config.yaml
n_experts: 128
init_std_router: 0.0176
lr: 0.0101
Below are experts of layer 2 (counted from 0) of a mixture-of-experts language model. Rows are named router (the router's row for the expert), down (a neuron's output weights, with its number) and show model dimensions 0-159. Each number is 128 + 32 x the weight over its row's rms, rounded and kept within 0 to 255. Numbers have three digits each.
After each expert's rows: "comes before" lists some tokens at least twice as common just after its tokens as in all text. This comes from a sample of Wikipedia text that the model never trained on. Tokens count by the router's weight.

# expert 59
router:139224161148118120131128112139136088051111108142142126119186135126115154169167108142163090085145145144130116107123091124129121172123123113122107127140194162142181125140167124150111144138152126092157103113099127132142106180147196119130132135135212100107156118174160119110193145135201159127166172034113118078122152107143132089143080175126088126125122120183106071152136200173100116212144155123115089138173103130123138079084151121080141173154097107060133157118060085134114130110094143
down0:049137157152139139132132197156053139122149143133097110176113175154147183141142142116123116142159145112179049162120141112129109136106101132092144134152141126140158160112175136136127143116145166137160090102071135084118131113112109118079144138114115099109096145149146115153113112116154112127103098205150154096108107093094155120123128113120133087141146147108083177138171212183065150102251120075129089123068154199116178138092184112098165144093179109155109133132111119138088050146112145
down1:144161166150207175131229123090144090154134210093115091095142143054149141161099151063149101083097118049098089086116107126162063121078163088147063173101121111089096089161130178128136142138166120161157109154116073178161174169119139142136145146147178140129131134152118114135147108101149134106159133154093126127164141152161085138157152180132078137132130097169160141125109111092198132166135104155120138146120194095102111113133109117150096171164173105100108146086124119136109077133143124
down2:092099156189122086166125101101096152111177118068149160117087101169151128150136089211046119101125129141135146159172189115054133133088148141136131168144129182145161154128136098149148101146179140144157146087124096122117147100182140104082098135198168178098129128121117161125134126095124112105107151166100090180145160122123144195161086169142145114129075128118151136101125119123164089105161110082173205149081100177131128131162149123168128216120121162101039149103125120128141168097154125
down3:123095124151125127098166134132121139146141156150149077141145192184052096139125140095134098168131173135132073148155071123072111088178086092132137187172198140120138102151050146161091065166131145210187153108130142119124166099120148099080126134079140097132094112182154110138101120179141129205146112137138077133114186149159098082137160158110127119122131113076117097140081152089119155058182106132091155097157149127162117142045082117128134098154121127113136073133129123143157146133108106
comes before: "|", "-", "==", " ", " The", "The"

# expert 46
router:124149084194079162138139110133153088182136134126131108109165111134122144136097145115068136134130110108156136139152129125134084173082152158141136122114106169119154147083077153187201087171198153084102153146173131132128139121084219086145145187154156125062087116122141157128183135091076104135103088051145092090170114144118143086123118124097128105137108067122108057076147156104148116137151174094158143120182094103100104116148148184132141161146127151072196119170129119103102169104141081
down0:181152175154111059094125133138144081162124134115073160129144087129106088129138088135124109136083087139093112132208133112087141134125105140150095100096122070166217123129117131121145112140056096056113153139064140117155154097078159186171159065081083139108133161123096124140163110132090106098130102150153136167126086148197104140188142143104119122114131117145153164082073146088183154095120125117205105137153150121129097097117042142151116081074126108133157108087154127172122142148142098
down1:132144147100147143112136162133124115096180125104144099128071131083097129125142083138170054156200089111171139206151117154188122065093125155146120097069134162146150136111167134146189120117142090090069115054153132196115147090126131146139201092128173176135151120082120136159143114126063059080067133125107125137104158124203121168119146099103103105170142124108164115086069146151151140124135102109140163146110105119140174128153131177138164135171086119127164156148142111056127087081130117
down2:110075156088115132094147167129112102113110186126153076119117124128074195108142097186124096179135135141113125170149155093133130128137123114120083156149188116067140114154127154134127085108090135131142150150156102074148167070161142108138111158145121076145166173158116143171148133136107141139093069127193142112082174174083152195099175098178086055069106056056148093117063123165145124156174146175094131137125146140149104099133132142118037167115129098134160112172103147122140096137110120
down3:106118147165063117137166109107140081145125140057137102093183144143110129117107152097168104172121071103156160068104094115145125117114112130118128129061095154121133139098135132147167199119202146165153153118154104102122183130128154149114144155140193154080151094141152125152211079157159080115122139077121188138097035138110093120090138119140108143149159073134185148113129139142078129179126086102160091101124152134117140219146100153107137105171119153080176182105095101153089109099094138
comes before: " ", "|", " The", " and", " S", " D"

# expert 5
router:101201131172186181105103119139161157152100068159102118088133135158113201128178112128129154090133159160152123087147046125107109131108148073123130135115094174131154140064131130142122158114092090122146159172080127083093141095115135127133128188159072062139106121127155163188147088150149127134120127112133102151181196052143122091133122112123165135195125107165112128088134158126164083110152141177167115102127134109086143084114081107089128110133113068138138095207107082107118093079109183
down0:116160102113103201121108139124061130089054121171141128069117122166110109118161170072093143114130117144119111129126174142114133120087102083114129109119116180092137092083135134108128086195123105132134131120146146142080173136126112134090160128154121096139143125121146130144187146170118178189149167087098116109099179136134158125138174151153106162079173149097122196111100140101080103208114089185104040129119042088151107143139179144077104166159098137123084094123191143144161165127088088
down1:120120074117132139076073154070184090210148135112151079130136132128107106131122040135142053139132088106069117059074082127096092169108161121129074151142102109130149086130118099159141103153140100130112109134105113107114133139141096127170141086074095102146208111178176073118071074117139094128173102119094157171135141078190138106154128113130187157097142126184114133167139152130130084112138123124152186076147083131140136136081127140138160112139089161149059127168139120157127146150079121
down2:121170120113139174152149132090162104086163124148073121150149158189172114139149087024080140151052128180123152112134109064164142111183112138103102123072157135132134133135088083160100166091104131110126166148147095099111160106176186145117141170125068119169099125172110144173078155113176113108068137135164125129072099112093096178105120126073115124111109127149144130173132113085110097090138115155174081185119146163136093124145142142108078168072101093108078150118160134153159136201121108
down3:139143105182143142140108161120106179082124157149122149110110191069194124147122052143165123100126085138175133132118098167170113141180131044120141056079097133085141157153147116105122149128158067190143151136077056104113107109101100141115182096123088128148072112232109108111170154176130102149129178145184154078120105106128137061110138151100138106144115159109151104170086135162123105161124166159153146130121126164118203100161142159132109113110130128159186105143080125089133114114110128
comes before: ",", " |", "\n", " (", " B", "z"

# expert 102
router:156207086144149129093131105114138126083144068185131119099173107117138156140155142169126123122124148149172170198162098102122116143172086095091133162123128132159135092159123114148116117078130108122125141182147106098155104144152147085101133171169144087132128070084119202162163131125142121125087111085181096168119119069133159083064132134121113124178130108139036128143135112203172101131115100145146200126125100101054137088160127191081108103138137070184152093153086088108123121136171102
down0:091148165119049119099115092111089133160100140187110159135145106109075116137178168108188133157181099078168134103124101131086110107131061110140092144134105154250081087160150173085132087092123129105085096124170121130113136154120129055119107123142137121170091092103121120067142095201144120148142105135109130089112119163087140140113113093107158152106094131131135123058110096169114155128155086109156147131181072153142086113163109106094163143157131087097175120126091105180184176117104146
down1:100103128124129144133117158163208104107097091111116106088159111051149148162151114127097119075129115103112125185160088172176191155084144159111149120139159121140111161173126109082136086165116118106149119145119094163165089133113097155149156091110024087129087166141126097179171091153093109130138151056124130118177112160108102119152152187142114166104086115115093142108125101100174092137120149093081151115127128027147131113094119124149180089117192179144189119087150125133077110148143084
down2:110172110108108159149126146144131164118164194171115144164113149188129178119131174140119130110080105177126117186104169066079112151091147156105135185167176147110160113122132120123136154142146145189112099120112135182147174128125157133130158167095121149155129068071169149085144085084129110151120118110123113140111179149140076121139119114104147149075141134091132135111216101076161104158159144057105129176090124136166071174145106127112145099158182181131126147135174150053040100091175142
down3:106115148146114153163175170131151128178085075233132184097199133184095123128098117145118109120149147164169135104096124162074116128134144136123171171129078171083112210093115170141168112187073144091167136100169139131143118120115109127100118100164109139104118114172110125132151193132111144149235103127135120113146122173079089156105088123161125115047133127113149119115185104192128077127156135157093106114188146123144091169105147129062160134125154105093102102127135113115125155166129134
comes before: ",", "\n", " (", "i", "a", "'s"

# expert 119
router:123121136112152144204147112139160119167131112148122103196141104117149117139162132203140052112136124104124076093090062171103068176137113089074097117147190077185103150139123139119153120098157179138132115150071184127118133147107136098134107125097131146101102104147111140183110096144132115167146109080099124058088195084116136114102112119112051122105130179108103093156134187154093136146050181142138115122172077115111156093101155123101142134150118114086179095108054112107085120114104162
down0:221130128102167124086153095131123167124130141094151103078120128145187113167108075121106106170072153092076089106133138119141136108125110126154151107075133120135158116139147147096147150134107117125111109047158145132146199092127117147116142097092125192154104119146132063075104099095099178154129167156121131122121138138079144071099091040159048169136104168132128144123136129122180097090140099088118136078064147146107149167108052124116161087116138100117139143065133070172169093180124109
down1:117142114132146152117095065110121127168116101211098157098165130073190116162071162148141100191144126112102166137168121155104125169162169196113147057096098105167086112153101081131133128178147092172193151139126155138171164140159133115152180179087096093125069096157136116162093115136108127132109118087136130121178113130106136067181138168096153169156120174122157164168151111117106154168126126132069107101162078088132072097202105133104093130066118138105114105123113147093119144130089174
down2:132200161159149179131068125130128076047149058138118213108123160147142141135130136173102140080126129151147180134123162134057196066113139147125153092118057171070105137106156121121178045207134118121112096113090148179117082086166105071143061137128108125156121115111099212129123153071121170147124116133122126150115136137168131151150139142159169116154134142169124116090131104119143090111159142178136138128123134141104099108102163130181149093132125141123111180158118128195129128103143112
down3:159146118118182099125152120112113093110171126123086147087138141034075129057143185187139161085120176111115106188110099062096087137164063102116194171113168106103101058173104086180100113105132133171112086122157105148167107121192123165120152094121109169113138143128086147120133103127146134092167127121126118143124150108153109163211124120156181113121091122138121125113093124211123143139095145103119147124087200116098076144136074196144132127122107120163131163074124134132148123113145170
comes before: "-", "|", " ", "1", " D", " •"

# expert 52
router:127119096150100154181163117077168099092105068119120166191158086075106108083176132169200111112147140139136097135129139221165131135105122132081142102133171145170143132107152111119207118137108190138166157126073163117104136140103159108170082148104165165137079170129135147079142155123174124121138127067130170058137144083119089088131150108098100096121137130118130083156119143176089126150123086110149097108107061164101161112078162106103162161156143107102163154186124086048132155142129147
down0:113118102113089143151141095165124127163151192160150212160123119120105126115109061107114126144102093115148158125119127154098085102118142109165146110157124155132081157136089123069147132162152148157086134128155197145058115122165110097130108120070128123113083079111122178142097145078113143146057088142154160147065164117066196127135050180115119132143145151104098129074102145147124133158160153165146177178137132139029077131128144110150112128158117119125140117117033102150125190164127081
down1:102106118156097198128152108116103140140176149154160148107151093086149102114093127118062163127150045142123153141108134134101160154201114103144170113122167145110077099122126132168148130197189127115093088151135125160153040092170154131200129105120120139133176121104078168163069104122162141130088102126136139188121088110115130109092180137104184161129133146164145101107177135120127070171173101117105178064142124087156073117050080118117122118129085159093100127102162103139147076114107112
down2:190133152114078115138150152158143183154108144106092180120136108130111163146120111087154144115121098157156173128148099131058121109067077096125187075200143138068094056141137203152114092123146106097100100104163072144121056134179192094103105106131169126134119073177169124140175149129087123133175096071075140125139159145160106113129108130215126156140172129180157125151100199103098134150138123161152128169140087102147140130111152135117113141146104179069134117100114122139150080155115134
down3:133085126117101130102158161153084108166135111141106145129160170142107084116167157201117111117174123029141099109149137073161150130138098160160152143167123144093116104129149125166116102111084080076109128106135101127171194065157128124110142127077173072121135151133146182141148135135117101208064122136046168076131091161082118048151164125159134150141118136138064108150150184142079097113088149123124104141175104108098102139092154090077066136122124113134147113151113061144132103173109099
comes before: "1", "2", "3", "4", "0", "5"

# expert 4
router:144148101119112200122155151162178117130195133108086093156118095165147147097124167097155062084148107068173139168101083122138106132056098159085107119133158115148121104094071142161168124122110176127116123212116153130147128072109131114146116149105088117108076134099081147161172120161078109141104083076129100087136129112062119050136151067113151054159158147104124068125131143133150117120132124108161115117067098072092102114123078159165136128084198157102130088122106102155105159156114118
down0:121121130146169152119038138162075123156066075142079157102164144072100153095139088165147175070119171137144099138119044159112145121102111149081159126121068118126146180130165127147179119120142122167152152147088138096165169097169139063191108122083156135088138123161136147139111116157093131133141133139094160080175093132136193133140140120086127121132164110174077077151135143113144171133129128169128096097047109141128153108141166157093074071141142098139142174064144176124139156090148177
down1:071119123094059163096085111137093119120101121237130136112224131125159166179204125094142123149140123141083204155067093148094130128132133172085114153103107127148130159084132141131144124126153130164104147134128096101079122170178126121131114084147135095120105155176087103117081076068138120136113133091112138116133100066156126101159120126151105184122118112132033101071123128080174110093122108164088115177100132153138137053132162162123138139163114176149142157116147153162143086132101145
down2:191142075135143119130183164103171078151181112103145179153105091148131110138109117120098131136077132101114127113178132138175056156096160104159168154085151067105165108114144142119106144112170158204144124137129187170131168142143085148089120096087142118142119119124150067125150098140129161151174139125082120114130122111142107101079136164100151151143157051168163069103118114135135149184107124147155053068164201100131125171106111126077114074170193113095080120074124112138177132094143100
down3:127131044100185159153155171152130117056138109144070116135149123171120121093109126121137114123158150076094162151129150142087068104084103098117121172096171124069139141105120145164118146129147119128108126123103143182111185109101136149084189124098103156158151135182149093068133168170075121144173123122141096195172135128197161080100158109099167127095124205096164140102069197117100115134157145119121065157120138117082138134047117105111147135099112078094159136109149143109124120203122155
comes before: " ", "-", " S", " D", " M", " P"

# expert 90
router:103127065147119114139127172142126122080121116126092142061142100105136122100130057130079101094104117103132077165134061138134088189082100089139133128085134141138163107099098118202148133121109154126080166164108163101117172151152183132173090178130076127092124094098117175096139112104124107149130142065150101117121115121121111070132080143145112105129132106125093101071164134108152109108098159162176105131067067132075151138123111172143120047148160114120175069105111156072073131077083054
down0:110086100130135110147096045148173170097122017087132104131167097148111107126152109141125112114126127120084146163170130097147131151138129124147207122140130104159116142142139106128109063076141122145170094057128158088105136075109155163082129111078105166160083071140086093098083116143131141148156136191126095128172120139155164159131113125149103150123118179126191132200109136146106120073090049069135155123114112156108195194129104129113122037122124109147147134089133123107113167137103117
down1:132185073138109078144096125064162095102153102138141124136152064142118179179107114070139078128110126108092151129097089068140063100155099161139105137119148126147140183105150163167169128148139097136117127060139096161142151134126122150101201139159134123124164157127138157105186173146134094154199101129107135157057144097094152152210202074168125151111121096105122123096117111098124173171144205116145117142090170146130150099154171158157113137102130121186141068174112132138158071157114123
down2:159097123190102153094086118115149127120035134091107141136115165081126160123163171142154079149168145115157075145145132114128116163107132174104131154142187127083206151189117147163084178110128130081176168102138125107127133194081135093103165131150127153122160096096118076126101144132136129081122137153154081157110099166166138094069105093125148122095098103131129137109080125086106164070136068189156094119168120082120137085140087138120145117122139031167134114103190150190183120123125120
down3:146184194163150138091111120142139162120099156174071094163192172104102094133108157123112137107146129104104129103123103136177146160177146109090155145132107122086156148159137140121140124103095123107137133102126147108125059185121137117182154088148155141089108161112132103141135115098096146071180082147144145103184162098161155152190169144143179084136151143160098145151186176142115100118141171150132095089117220168133165114140106191148214085115105134152196053177163131100115159139127178
comes before: " ", " and", " The", " S", " M", " D"